python train.py --hidden_size=512 --n_experts=4 --hidden_act="gelu" --moe_layers=[0, 1, 2, 3, 4, 5, 6, 7, 8, 9, 10, 11, 12, 13, 14, 15, 16, 17, 18, 19] --balance_bias=true --init_std_router=0.00946 --head_dim=128 --vocab_size=36976 --attn_scale=0.0884 --init_std_qkv=0.023 --warmup_steps=200 --schedule="wsd" --decay_shape="cos" --max_steps=6084
Below are experts of layer 2 (counted from 0) of a mixture-of-experts language model. Rows are named router (the router's row for the expert), up (a neuron's input weights, with its number) and show model dimensions 448-511. Each number is 50 + 10 x the weight over its row's rms, rounded and kept within 0 to 99.
Before each expert's rows: "mostly gets" lists some tokens that are sent to it at least half of the time. This comes from a sample of Wikipedia text that the model never trained on.

# expert 3
mostly gets: " County", " District", " University", " States", " City", " England"
router:33 44 51 33 46 44 59 25 42 57 57 58 46 42 79 45 56 65 62 54 52 29 52 54 65 48 40 56 53 27 54 50 58 44 48 46 35 55 61 39 45 50 29 46 49 65 31 48 55 47 27 28 58 63 51 68 58 45 45 62 57 49 52 60
up0:43 44 60 41 37 50 59 42 53 45 39 32 42 50 45 54 48 64 60 55 48 47 50 47 56 66 45 57 54 33 42 57 50 52 44 44 51 42 58 56 72 49 33 40 53 55 37 51 39 44 45 59 62 55 28 38 58 38 53 27 36 61 44 52
up1:47 79 58 33 45 59 54 58 45 51 43 44 53 51 51 35 33 53 42 48 49 38 56 53 52 39 52 31 51 56 40 63 50 47 44 53 44 42 58 55 44 63 51 54 52 49 43 46 37 39 62 45 56 47 67 49 34 50 53 51 60 46 42 47
up2:51 61 52 61 62 55 46 66 35 57 46 57 46 46 40 45 57 44 41 36 53 55 50 57 64 48 61 61 58 53 55 27 45 57 64 51 66 34 48 37 43 64 45 57 43 64 62 44 46 44 74 60 41 54 34 67 65 45 68 42 47 61 46 49
up3:60 58 46 51 55 41 51 32 53 51 55 36 46 57 56 48 37 51 35 44 42 44 41 44 45 58 48 47 62 44 37 40 36 48 44 56 53 62 50 56 62 41 42 70 65 56 57 45 61 38 43 47 43 68 53 48 69 52 53 52 58 34 41 31
up4:63 45 49 33 56 58 45 49 53 41 56 45 33 34 55 65 59 45 26 56 49 38 34 46 51 54 47 51 60 41 47 63 38 49 35 42 41 63 60 53 43 36 33 59 51 57 51 45 46 58 43 66 39 56 45 34 53 62 42 65 46 63 40 31
up5:58 38 63 58 33 57 48 55 66 63 56 51 57 62 56 49 53 52 70 68 47 33 56 66 51 72 44 55 50 51 53 41 43 39 51 34 37 45 26 32 53 64 60 48 55 73 52 63 61 54 38 51 56 30 68 53 39 49 58 62 29 48 42 61
up6:40 51 58 43 50 51 46 43 49 56 40 47 51 41 46 43 55 54 40 43 52 53 44 59 62 53 54 43 52 49 64 63 48 43 57 32 78 48 65 46 47 65 57 36 45 67 47 57 51 50 42 68 57 54 56 41 54 60 48 56 49 59 42 59
up7:47 45 54 50 61 52 43 56 42 49 38 34 57 59 49 39 65 51 58 54 53 25 49 46 46 49 57 44 35 54 56 61 62 44 50 65 39 37 54 38 43 54 47 70 62 53 31 53 43 40 17 59 56 49 36 43 44 39 48 47 48 54 71 69
up8:46 59 55 56 68 57 34 61 42 45 37 74 60 47 46 47 40 60 40 49 55 52 34 49 61 62 63 57 39 46 46 52 38 50 43 47 52 54 36 39 58 55 61 49 51 65 35 37 46 59 55 47 53 36 56 53 37 49 47 55 59 59 46 42
up9:64 59 56 55 41 50 47 42 32 43 49 44 52 44 41 54 49 68 53 41 58 60 32 59 46 53 56 42 56 63 55 35 55 39 64 36 73 58 48 43 57 60 60 63 46 59 49 51 57 62 50 70 49 51 38 66 69 43 38 46 44 45 34 57
up10:58 60 53 54 62 61 57 47 52 37 64 50 38 54 59 57 38 64 25 54 55 39 47 61 51 43 69 50 57 40 56 41 55 39 50 63 44 54 37 50 64 48 47 41 51 44 35 50 58 52 61 39 46 65 42 43 57 43 43 33 73 57 70 43
up11:49 66 48 50 56 51 35 60 69 55 57 49 57 34 63 72 54 53 59 34 48 59 38 62 48 40 54 57 50 45 53 44 39 45 53 62 53 49 56 38 36 31 54 48 55 32 71 37 53 59 52 53 49 54 54 51 45 46 54 68 48 39 65 30
up12:46 43 46 27 54 66 56 35 61 67 28 60 42 58 60 48 50 46 47 64 48 46 48 12 46 53 64 56 65 54 66 62 71 53 54 65 38 57 51 57 51 76 33 47 49 48 38 52 63 54 38 72 54 49 57 56 54 45 57 29 70 45 45 41
up13:56 64 65 43 55 46 61 38 45 47 69 64 57 48 47 54 61 49 47 66 56 45 65 38 62 58 57 66 52 42 38 58 51 47 53 48 28 41 41 46 39 42 46 50 43 45 43 57 47 47 58 56 52 57 35 44 57 50 54 62 33 57 48 41
up14:41 47 52 57 33 40 56 41 54 39 51 63 49 42 44 46 69 46 35 46 59 39 58 52 58 55 39 59 64 53 49 58 43 55 73 41 41 46 31 48 37 55 36 63 49 53 42 61 56 37 46 47 35 66 49 52 58 46 49 59 47 64 52 44
up15:53 47 63 47 49 55 39 65 50 43 57 49 64 69 64 43 49 66 74 50 34 65 38 56 57 43 37 35 48 39 69 38 60 59 72 57 55 58 48 36 35 45 45 26 40 46 56 55 36 28 45 34 62 47 68 66 62 52 55 65 37 51 46 38
up16:66 65 38 55 53 46 49 51 39 55 38 58 37 69 62 41 60 54 45 37 51 55 51 60 50 40 26 44 35 60 45 49 40 38 63 53 53 57 47 67 36 46 44 50 47 45 42 58 53 53 51 46 74 48 53 48 46 47 60 29 52 43 56 52
up17:53 68 62 29 56 57 52 48 55 71 55 53 65 72 65 42 60 46 51 22 60 65 47 48 38 49 73 40 45 37 44 52 43 57 68 51 55 65 47 38 50 45 52 47 62 64 49 44 68 48 35 51 37 58 63 34 52 55 58 47 63 42 38 48
up18:58 56 33 58 56 43 35 40 45 50 42 50 54 40 41 54 45 61 50 44 46 54 38 55 47 63 36 64 42 57 49 44 38 47 49 36 58 52 56 36 46 53 67 55 49 62 60 65 42 44 66 53 36 63 62 50 56 35 69 36 71 52 41 58
up19:52 50 64 49 51 70 50 43 38 29 53 52 58 50 51 50 38 66 53 39 60 60 54 55 82 60 32 66 48 23 38 41 52 62 64 71 52 45 48 51 46 57 69 44 30 45 66 64 52 57 63 45 65 62 44 64 56 60 65 41 64 56 57 46
up20:61 52 52 46 58 48 49 50 49 47 62 43 35 31 55 55 66 50 64 73 56 31 46 60 55 58 49 48 51 52 55 70 42 46 40 45 38 51 64 61 39 56 54 60 54 55 42 65 53 52 51 50 40 46 76 44 56 38 63 62 38 55 54 48
up21:61 36 30 49 48 53 44 52 55 63 52 53 34 44 39 47 34 53 29 59 61 51 49 73 53 55 56 58 57 56 57 50 66 56 50 43 57 55 53 37 41 42 47 55 38 60 33 39 68 48 48 30 54 63 54 65 52 26 45 62 55 51 52 46
up22:44 47 44 55 37 26 43 53 56 48 52 59 53 53 42 63 51 68 46 45 54 54 36 35 46 60 51 44 53 39 63 42 60 30 44 30 41 56 50 37 43 54 46 46 53 39 51 47 36 59 28 51 56 50 58 50 44 58 29 57 58 42 47 58
up23:55 43 55 52 49 46 50 24 48 41 49 36 60 42 81 48 41 40 50 42 43 46 51 45 60 48 50 37 61 40 57 47 48 44 61 63 71 58 58 63 52 40 30 47 52 53 44 38 68 54 52 55 56 36 61 74 39 49 51 39 51 55 41 49
up24:66 56 54 51 51 53 56 50 55 34 42 63 45 50 42 58 56 52 26 39 57 39 49 56 42 68 43 48 42 49 63 73 60 55 58 46 46 36 58 43 40 43 36 57 61 47 39 37 57 57 52 37 45 64 64 46 46 62 48 56 54 63 46 60
up25:51 56 39 50 42 42 59 44 54 38 46 54 55 36 49 65 41 61 42 47 42 57 40 52 44 47 67 50 46 38 65 40 44 60 60 42 29 52 61 65 51 41 53 55 47 32 61 55 43 44 35 45 59 56 67 33 53 51 34 62 42 43 54 45
up26:50 51 51 33 40 44 55 47 45 53 49 46 38 69 58 57 43 48 46 51 44 42 53 53 44 41 65 62 42 46 58 42 66 59 56 50 60 65 48 71 36 48 48 52 56 45 61 57 42 58 59 66 43 65 45 64 44 37 55 37 41 37 48 52
up27:43 59 46 61 61 55 42 59 61 45 61 69 54 53 45 57 50 36 36 31 68 45 41 51 41 46 61 55 50 46 52 47 45 74 51 40 48 50 60 59 48 53 54 63 69 65 41 49 49 53 35 66 52 59 51 61 38 38 61 59 63 42 46 59
up28:38 54 40 41 57 31 53 38 46 47 40 50 53 40 58 45 52 41 53 30 59 56 40 49 57 46 42 44 40 51 62 34 53 62 37 50 51 41 43 58 52 46 47 67 57 53 36 51 61 57 32 48 47 46 29 46 49 52 51 55 63 56 57 40
up29:42 63 48 58 41 50 54 45 53 62 44 61 52 52 46 71 57 61 39 58 57 41 23 70 33 68 71 41 59 36 39 56 25 57 36 36 44 67 48 52 48 44 42 39 48 46 76 53 38 60 34 51 47 35 39 49 34 62 43 48 44 52 43 42
up30:37 54 52 51 48 53 50 56 36 64 61 47 70 37 43 58 62 64 40 64 54 61 65 30 40 57 54 54 51 63 35 61 52 47 39 54 35 51 38 51 47 61 37 55 61 58 65 38 58 54 66 36 56 58 61 57 30 31 60 44 48 58 55 61
up31:32 40 46 52 41 64 53 56 64 32 74 41 32 62 35 55 47 57 59 64 45 66 57 42 75 37 47 65 40 48 46 42 48 37 41 56 47 57 42 57 45 48 55 51 37 40 34 54 46 48 57 64 56 67 51 42 49 47 45 53 39 36 61 49
up32:57 44 52 56 44 51 61 40 52 58 44 64 40 44 66 41 54 52 41 43 38 52 48 59 45 53 59 56 49 59 47 37 43 54 41 64 46 60 51 44 52 28 64 51 35 70 36 68 44 56 59 43 46 57 34 41 51 46 45 44 53 37 35 53
up33:56 42 65 53 56 39 49 35 49 41 45 45 47 44 56 60 45 51 50 35 30 49 36 40 48 59 48 43 77 51 42 38 68 45 64 52 42 42 52 54 36 34 47 59 44 63 40 49 46 51 45 58 54 38 41 64 28 48 39 47 34 40 40 38
up34:37 32 38 43 50 44 71 46 45 45 41 61 55 56 55 52 68 59 56 50 64 53 61 54 75 62 45 54 51 60 37 45 60 42 60 57 50 47 66 56 58 59 59 55 64 58 51 50 39 44 46 51 53 42 54 59 44 65 68 45 49 51 55 60
up35:58 35 55 57 32 42 52 42 35 51 48 54 64 40 52 51 35 45 49 43 51 42 26 47 57 66 38 62 53 34 30 54 66 42 45 61 55 54 46 50 56 62 43 42 37 47 46 65 48 39 47 59 41 45 38 55 43 36 50 70 44 40 49 40
up36:57 60 53 50 29 35 45 37 45 50 72 52 48 32 55 52 62 56 42 59 41 60 30 49 21 64 63 55 51 49 32 61 51 50 64 25 60 50 54 43 49 47 49 55 38 55 40 38 57 59 28 49 59 48 50 49 54 58 43 49 25 59 54 51
up37:53 38 21 54 53 52 38 51 73 68 39 59 53 40 43 47 48 38 38 52 51 56 48 55 50 39 52 53 53 44 42 35 64 40 65 63 47 51 75 57 57 44 49 57 47 45 67 54 39 51 53 60 49 63 37 53 54 43 56 57 29 46 54 48
up38:26 39 47 45 58 52 50 51 50 62 58 33 45 42 73 51 50 38 46 67 55 22 43 51 27 59 34 66 38 65 43 68 65 40 53 54 51 51 43 52 41 61 49 55 47 62 48 52 75 61 50 56 64 53 38 71 61 46 52 56 47 56 55 44
up39:39 43 50 44 74 43 64 28 71 53 38 33 38 50 42 47 37 55 38 67 49 50 45 58 48 60 54 63 45 51 50 50 49 47 58 62 42 69 43 57 64 59 48 31 38 46 37 64 67 57 53 64 67 65 39 72 61 35 58 46 40 48 59 61
up40:37 50 45 60 55 42 35 65 49 69 71 54 54 58 49 55 72 49 34 52 49 65 56 40 63 41 53 39 61 54 56 74 60 44 39 24 35 45 47 41 38 53 55 55 40 48 45 39 39 68 42 31 47 53 51 48 41 39 53 41 54 41 45 42
up41:40 41 71 33 50 55 56 29 44 45 46 50 58 57 76 56 70 53 49 29 63 48 50 48 57 59 56 47 38 53 38 51 47 41 50 57 61 45 60 64 58 46 42 48 52 46 41 35 44 60 40 58 54 53 47 38 40 48 54 66 62 39 53 55
up42:31 50 37 50 55 56 66 44 56 39 44 54 59 52 52 39 52 54 64 32 55 54 58 46 40 41 58 44 53 45 40 48 54 49 53 64 59 58 67 44 60 48 35 50 47 57 33 65 44 53 47 56 48 59 74 41 67 49 50 54 66 48 48 59
up43:45 51 43 39 35 39 32 58 54 38 62 50 60 56 48 60 52 60 45 54 47 44 47 48 43 66 52 47 44 39 48 56 40 58 72 48 46 55 40 55 29 49 45 54 61 55 53 63 70 53 42 31 54 46 44 51 67 43 52 59 49 72 48 71
up44:44 63 49 54 50 37 62 33 55 61 59 62 46 54 44 52 75 47 59 48 52 43 46 64 62 61 51 52 72 43 68 43 50 56 38 60 40 40 53 60 38 37 64 54 54 72 39 42 50 38 52 60 57 52 57 49 59 38 45 63 52 49 57 38
up45:60 69 40 35 64 40 43 42 51 65 35 45 59 46 50 53 55 49 57 46 45 37 53 58 51 35 46 44 58 52 58 56 45 53 51 53 39 55 45 80 58 57 56 46 41 64 55 28 60 52 48 47 39 58 69 40 33 55 50 41 36 50 51 68
up46:57 48 45 43 49 61 38 55 52 47 60 34 41 54 35 40 53 44 37 53 49 45 56 58 51 54 48 72 27 75 65 36 60 60 54 55 59 56 33 43 52 44 52 59 36 56 42 45 53 53 40 55 31 31 37 57 63 52 63 52 59 58 59 55
up47:40 40 50 38 66 59 52 42 41 59 47 65 61 54 53 52 47 45 44 40 39 32 49 46 40 60 40 54 54 29 58 52 57 47 63 72 63 60 53 47 53 50 60 42 57 40 71 42 52 42 39 55 49 49 69 54 47 55 54 39 54 51 50 38
up48:51 42 34 53 50 46 36 54 33 47 49 41 52 27 62 33 44 55 39 47 40 67 50 46 46 60 49 48 51 52 42 40 41 47 71 65 51 44 48 51 48 55 65 38 74 55 42 56 45 41 27 42 51 54 68 48 40 27 42 55 57 31 58 50
up49:58 38 59 49 74 40 57 43 56 44 29 30 49 53 53 49 46 49 68 61 63 53 52 38 51 50 60 48 43 44 47 46 54 45 37 37 36 44 52 54 42 43 45 61 53 38 44 34 64 65 34 46 30 58 42 56 49 61 67 47 55 46 64 55
up50:49 50 48 59 53 58 66 59 47 64 58 47 64 51 57 45 51 56 54 51 55 61 30 58 51 47 43 49 44 44 46 45 27 59 37 45 48 38 54 36 50 44 53 66 55 52 47 54 45 42 43 49 52 53 63 39 54 52 61 50 31 59 52 49
up51:48 60 48 55 49 36 50 59 43 52 56 52 55 45 44 48 68 67 43 36 39 70 44 62 46 54 37 56 48 39 54 53 58 39 47 45 39 37 49 66 51 50 58 53 46 65 55 60 41 43 32 52 46 37 41 50 38 51 51 50 45 45 67 38
up52:49 54 58 51 32 47 57 40 56 51 40 30 47 48 50 61 45 62 42 50 15 32 67 46 45 67 66 46 65 26 71 40 53 49 37 37 63 86 41 64 62 46 55 56 62 52 51 66 45 31 60 49 64 54 36 26 55 59 42 53 57 56 53 50
up53:55 42 55 57 48 51 39 55 42 55 42 39 45 43 63 52 45 37 55 47 49 39 31 56 37 30 50 39 48 59 44 52 49 63 44 61 52 41 40 53 63 59 69 75 31 57 53 47 50 30 34 54 59 55 55 28 37 45 53 49 72 50 44 41
up54:52 49 47 46 33 49 40 41 41 44 58 38 54 58 72 43 51 59 47 54 51 48 44 53 37 65 48 45 43 44 46 67 59 40 57 34 33 24 60 64 50 53 46 55 61 56 44 45 58 46 16 58 63 51 53 37 42 65 40 67 53 50 57 69
up55:55 45 57 44 47 45 32 42 56 50 52 54 56 50 51 73 50 53 49 51 62 44 36 42 54 40 39 58 68 37 38 41 59 53 55 62 46 55 74 43 58 53 44 38 42 59 59 52 50 56 42 47 50 49 58 29 50 47 54 64 66 38 40 46
up56:56 60 62 50 57 31 46 46 40 55 50 49 54 46 61 69 59 34 60 39 47 44 45 44 48 67 40 35 48 50 52 44 49 55 43 45 43 49 52 48 71 35 44 48 43 61 45 49 47 51 49 71 36 45 56 58 32 47 41 64 53 54 61 43
up57:58 55 42 40 50 32 51 49 58 57 60 49 42 41 47 32 36 69 37 31 42 64 52 69 45 63 59 46 39 45 58 52 42 57 64 32 47 50 83 38 32 70 50 44 48 62 49 39 41 50 39 59 57 59 38 57 53 45 62 57 50 39 62 71
up58:55 44 48 58 42 56 44 50 47 46 54 50 61 63 46 52 48 42 63 62 58 59 59 44 37 46 59 57 34 71 60 60 39 54 54 49 44 45 42 59 30 57 37 50 55 48 43 51 49 32 57 59 44 49 38 43 45 48 61 44 58 56 51 51
up59:40 68 48 43 42 45 53 36 43 43 38 54 59 57 44 38 61 43 68 60 43 55 41 53 55 62 56 53 46 49 44 52 54 53 43 63 67 62 51 40 54 60 52 59 63 45 55 56 66 31 44 44 60 39 53 35 55 58 54 40 34 47 59 55
up60:32 32 48 45 63 43 51 45 28 43 54 55 51 53 44 48 57 57 48 57 63 42 31 53 47 47 42 43 44 66 46 59 58 54 44 39 55 60 59 44 55 30 53 55 45 62 52 39 50 58 49 37 52 54 41 55 50 68 41 56 44 53 42 63
up61:67 62 53 47 67 53 44 27 48 59 35 47 39 52 64 46 46 50 44 61 55 42 15 55 67 46 47 54 60 45 38 62 40 33 42 52 40 60 50 53 52 57 49 50 41 59 42 52 47 58 40 57 55 34 59 46 51 39 42 47 55 49 55 49
up62:60 66 52 52 51 64 63 53 23 46 65 50 48 46 61 47 50 60 33 51 28 45 48 51 42 55 74 53 49 64 63 44 35 52 44 38 45 46 62 73 43 52 42 58 38 49 45 48 71 49 40 54 39 42 68 52 53 43 62 46 38 61 52 44
up63:55 44 51 53 56 53 66 40 42 33 40 42 57 48 47 52 59 35 45 50 41 49 41 41 37 59 47 76 58 50 60 49 46 49 53 47 49 45 41 55 52 53 38 54 57 68 62 47 48 63 50 66 48 63 51 43 56 54 39 49 63 52 45 57
up64:52 55 57 50 55 44 40 64 26 47 47 60 46 59 40 54 56 47 45 39 54 22 61 49 44 65 33 58 34 65 70 46 48 42 56 36 43 26 45 52 51 57 36 39 54 45 65 50 39 50 41 65 44 38 44 38 37 38 43 69 40 60 49 41
up65:63 40 53 60 55 56 73 43 32 45 65 51 55 70 76 62 52 61 73 34 31 29 67 52 51 59 45 61 57 34 48 46 45 33 75 49 59 58 47 47 47 33 50 56 37 39 41 56 47 52 48 56 53 46 57 31 44 54 48 58 33 44 19 55
up66:35 53 59 44 60 42 72 52 51 53 59 42 40 51 46 53 51 61 56 44 51 55 61 52 44 41 54 40 38 46 58 45 43 65 38 28 60 69 63 41 56 60 59 44 44 43 40 51 56 48 27 42 39 58 41 34 66 55 75 54 58 52 49 54
up67:47 64 54 47 65 44 57 46 61 33 54 49 67 39 58 47 49 53 45 47 53 44 34 58 53 46 52 64 55 58 54 50 48 63 55 60 76 66 49 43 36 41 44 56 68 54 30 41 41 37 48 44 51 47 46 46 75 33 26 57 60 48 56 62
up68:53 66 45 57 40 51 39 48 69 33 35 38 53 52 55 47 47 61 52 58 46 53 36 53 47 36 59 62 57 46 38 60 52 30 58 52 58 58 37 29 34 39 54 40 30 42 41 44 51 33 50 60 49 36 40 46 39 46 45 61 32 49 53 46
up69:50 37 72 49 59 53 49 58 40 47 66 65 53 67 46 48 36 49 43 51 49 46 67 53 28 30 45 57 48 67 56 34 57 61 47 38 39 58 52 57 46 43 47 44 56 60 48 52 61 39 43 55 43 58 59 47 50 47 59 47 55 42 34 45
up70:62 53 45 35 58 56 60 66 50 33 50 66 38 48 42 60 37 36 42 53 40 46 59 34 48 42 38 43 41 50 65 45 56 44 50 38 47 40 43 62 53 47 43 34 49 59 49 52 37 49 47 63 52 47 68 52 51 48 47 33 44 53 45 48
up71:46 46 64 56 45 55 58 46 64 31 48 50 57 45 59 63 39 36 46 57 50 66 47 58 28 44 36 64 47 39 32 31 32 73 47 41 43 47 58 54 72 38 42 44 43 42 40 56 66 41 54 59 55 38 50 55 41 51 38 39 39 36 44 46
up72:35 37 51 49 38 37 41 52 31 43 59 50 38 44 55 67 54 42 49 39 57 47 74 27 43 60 59 48 60 43 52 72 52 62 49 59 42 45 56 47 63 31 52 54 38 34 54 50 48 48 39 55 63 49 34 46 37 51 55 47 44 48 56 33
up73:51 56 41 49 35 34 38 69 55 64 38 48 53 37 69 61 44 47 51 53 67 48 57 54 66 49 40 34 47 51 39 59 54 30 49 52 45 48 50 41 48 56 50 57 54 28 54 45 54 48 44 44 50 62 33 67 58 58 64 48 47 51 56 45
up74:53 50 73 46 67 53 54 60 35 47 51 48 46 41 43 58 55 39 57 42 52 49 60 44 49 61 46 50 37 57 68 55 76 66 38 52 73 56 29 44 51 56 38 46 52 54 30 54 45 44 36 65 73 58 49 56 62 38 52 56 29 41 47 68
up75:38 39 52 47 43 46 48 41 59 62 39 58 52 42 58 36 36 51 21 49 45 61 59 54 56 61 49 63 37 38 40 65 48 62 51 55 46 53 58 42 29 57 55 45 63 57 36 40 61 38 52 33 50 58 35 72 46 31 51 51 59 48 53 52
up76:47 35 62 31 52 50 33 64 49 62 62 33 56 60 45 50 48 55 65 32 55 52 53 54 49 50 37 47 39 40 45 57 56 45 72 37 45 52 35 28 64 71 60 63 54 29 30 32 44 39 38 66 61 54 45 45 43 55 59 61 30 54 57 54
up77:40 52 49 40 52 57 59 39 41 46 49 50 49 33 66 49 36 47 58 47 51 47 50 51 48 60 44 25 49 40 67 49 58 54 45 49 48 51 58 41 19 55 22 47 48 49 68 53 44 55 51 63 35 67 76 57 58 58 43 50 50 51 54 54
up78:33 60 64 45 57 42 61 57 34 39 50 55 65 40 59 46 44 63 20 49 66 40 40 60 70 39 54 36 50 53 52 61 41 59 51 46 42 58 53 52 53 53 38 67 48 46 53 54 56 53 45 56 46 34 41 46 40 39 47 47 48 59 47 88
up79:52 37 47 55 65 78 61 67 40 51 54 50 51 51 67 56 50 59 60 38 39 38 62 42 39 37 54 46 48 36 50 53 38 48 55 28 54 50 44 61 46 55 48 47 42 41 50 55 61 53 58 73 53 54 47 37 56 44 47 51 41 56 44 34
up80:56 46 39 44 59 55 44 53 58 55 51 43 63 48 51 45 69 54 37 32 59 36 32 25 61 50 63 51 49 65 65 55 36 62 37 49 46 65 55 31 47 34 57 59 50 45 47 53 42 48 44 24 49 46 44 38 58 37 45 46 51 28 51 66
up81:50 50 49 38 39 49 34 47 57 56 57 51 55 57 41 48 44 65 53 41 54 47 58 46 48 63 71 52 64 55 59 72 32 56 66 47 35 32 52 33 84 42 62 47 62 42 44 54 55 64 37 52 53 51 55 33 44 43 43 57 51 65 42 52
up82:59 49 72 59 52 53 36 41 51 42 49 42 47 37 36 69 51 50 51 61 47 49 45 37 43 63 49 53 59 63 31 48 40 24 53 53 65 56 45 57 57 36 35 35 43 60 39 52 38 46 38 42 64 39 39 70 45 46 41 52 46 52 41 34
up83:50 60 37 43 55 51 49 64 52 50 53 45 41 62 38 48 68 42 43 49 56 77 54 53 41 57 28 37 47 53 39 28 47 46 50 62 51 51 55 48 52 40 48 43 49 57 49 62 52 52 53 52 50 46 48 51 38 36 42 47 44 45 47 57
up84:40 52 42 54 62 46 55 49 41 43 50 36 57 65 33 47 56 43 57 40 53 52 52 58 57 49 54 46 48 58 54 32 44 50 62 59 33 51 50 44 52 67 44 41 48 33 42 42 60 62 55 53 61 68 41 62 61 64 42 44 59 45 45 60
up85:45 62 60 46 46 58 55 47 39 57 46 37 58 62 58 66 45 48 33 73 52 60 47 48 46 38 57 52 50 67 62 57 40 46 50 62 51 52 44 52 58 67 51 37 42 54 52 49 47 54 53 66 39 55 64 58 55 54 59 60 67 51 52 50
up86:45 39 44 59 38 45 51 52 53 38 43 50 48 48 45 63 60 43 63 36 63 50 43 52 43 43 44 54 60 61 44 54 46 52 46 53 39 49 59 47 67 45 45 37 47 64 57 36 36 52 50 37 62 37 50 41 54 65 42 49 59 32 44 42
up87:61 45 61 55 47 63 51 63 83 45 49 54 51 65 55 59 55 37 65 62 46 62 40 47 59 57 35 48 67 64 41 51 47 55 46 35 55 73 37 47 53 29 59 53 43 58 35 32 61 41 51 23 51 51 46 55 43 65 50 49 62 37 59 48
up88:53 47 49 45 56 65 27 68 43 42 52 43 58 57 66 43 63 50 61 68 49 65 52 57 54 50 44 54 72 63 40 45 42 38 70 48 34 46 36 33 63 63 57 49 59 48 52 51 45 59 50 40 73 52 39 49 53 51 59 46 53 42 78 51
up89:40 49 47 49 54 48 51 59 64 51 38 60 51 42 54 64 57 49 51 42 55 38 46 57 41 39 51 58 58 36 62 31 30 30 42 44 54 44 58 48 45 56 39 52 50 60 51 50 62 38 53 50 41 47 35 67 52 53 35 44 39 52 57 50
up90:59 51 52 68 51 53 42 37 45 54 37 61 51 48 47 53 55 62 33 56 56 35 55 56 52 59 40 42 60 60 61 47 61 45 47 46 39 48 58 51 45 46 41 52 38 57 64 36 46 51 58 47 36 47 48 60 59 26 63 40 42 59 42 54
up91:45 57 54 42 61 36 65 53 42 73 48 52 62 69 57 50 40 49 55 49 41 49 40 52 47 52 42 56 46 63 45 46 55 56 54 46 54 42 39 54 67 41 70 63 27 46 65 43 44 57 47 46 48 32 60 45 69 42 64 44 53 49 44 52
up92:62 32 44 52 50 55 24 59 47 36 39 60 44 62 56 61 50 44 57 44 61 45 50 57 32 52 59 37 42 56 52 39 58 47 73 46 57 68 46 43 53 61 49 43 59 60 56 41 53 49 38 52 39 57 35 48 52 58 64 59 62 48 63 54
up93:45 31 65 39 47 35 60 67 38 54 59 60 24 32 52 65 49 55 54 47 36 67 55 34 65 41 68 56 30 46 61 39 50 31 48 54 59 46 56 38 60 64 43 55 56 35 44 49 39 58 36 48 45 41 57 30 51 42 51 70 70 55 59 53
up94:58 45 38 63 54 37 49 54 44 61 62 50 52 64 61 55 65 51 54 52 59 56 45 61 36 56 43 44 55 46 48 61 33 54 50 55 36 58 56 44 39 55 72 49 58 47 41 62 58 51 53 46 58 45 49 59 67 53 60 51 52 45 38 42
up95:39 62 40 57 48 42 66 48 26 60 46 53 59 58 67 45 47 57 56 55 45 60 53 50 47 46 46 55 40 54 60 51 36 30 46 63 61 45 60 51 51 58 57 56 42 57 45 51 66 29 44 49 52 41 63 48 63 58 46 25 44 47 32 46
up96:47 54 33 34 51 48 67 51 54 32 48 49 55 40 62 55 50 65 53 54 45 50 57 44 55 40 50 47 44 43 46 58 78 52 46 57 41 50 43 51 53 48 46 46 59 61 47 47 57 42 35 23 53 82 53 52 49 37 32 25 56 50 50 30
up97:58 37 64 60 59 41 35 46 52 47 45 46 44 37 35 58 53 56 44 44 63 63 54 75 49 56 62 59 51 59 47 43 49 59 60 46 54 47 43 58 42 52 59 45 34 18 50 38 63 49 45 40 70 34 44 55 38 45 44 51 50 41 39 55
up98:45 66 54 46 49 55 39 39 37 55 48 44 43 31 58 55 56 58 37 41 58 60 86 43 34 54 67 53 57 54 50 49 37 41 51 36 54 56 70 61 57 50 40 42 56 51 51 62 64 51 49 58 52 47 42 37 63 53 54 55 57 68 44 44
up99:51 63 50 52 37 40 42 63 25 43 60 42 66 62 43 42 44 49 35 57 43 38 37 41 68 40 61 62 48 58 43 56 50 41 54 69 55 39 42 52 55 53 34 55 50 62 44 47 34 50 58 41 60 58 40 47 46 55 44 50 64 37 46 63
up100:57 41 46 70 55 49 53 42 48 61 38 41 48 61 41 40 69 45 54 45 44 35 46 51 53 72 53 43 62 43 45 38 55 65 57 66 60 52 39 51 45 45 61 30 42 33 57 41 69 46 42 64 48 63 51 65 55 39 57 48 57 56 61 35
up101:43 35 56 34 52 73 50 52 39 57 51 53 45 40 45 45 68 51 50 57 49 38 53 43 64 49 41 55 42 60 64 64 51 45 36 51 40 41 50 47 66 57 53 72 50 46 56 31 39 34 35 41 50 49 44 52 66 58 49 44 49 39 53 52
up102:54 55 48 38 41 33 52 48 38 50 60 51 68 53 54 48 31 49 64 51 47 43 60 59 48 55 47 30 72 45 68 63 50 72 40 48 47 57 56 56 46 59 51 47 60 60 44 49 56 60 49 49 59 59 39 55 41 53 32 53 58 49 43 50
up103:41 30 28 40 53 49 68 37 38 37 31 55 52 36 26 56 50 43 42 58 36 58 46 51 54 61 42 40 50 58 56 50 62 47 31 48 61 66 33 33 69 58 51 51 69 48 52 54 17 47 41 39 56 56 55 46 64 63 62 47 49 55 43 59
up104:60 41 57 56 62 53 47 47 33 49 58 51 56 61 55 67 48 67 61 32 48 51 62 69 74 52 45 52 61 38 61 59 45 78 56 38 45 38 46 33 38 43 60 43 50 56 54 53 56 63 30 50 60 31 52 52 43 34 33 50 47 49 43 63
up105:48 41 41 35 70 41 79 59 59 51 42 46 33 58 57 58 60 42 54 63 44 52 38 46 44 44 44 48 51 43 37 57 50 47 59 74 48 42 35 56 56 47 27 51 43 50 50 46 52 43 48 47 34 45 49 46 45 47 39 55 55 43 58 44
up106:52 31 64 57 58 31 53 52 57 40 46 56 50 56 42 45 65 46 63 47 60 43 41 42 56 59 58 50 63 39 49 53 50 39 52 29 58 55 53 49 54 43 46 45 71 40 52 57 58 41 57 57 75 55 53 38 48 57 45 53 53 43 52 33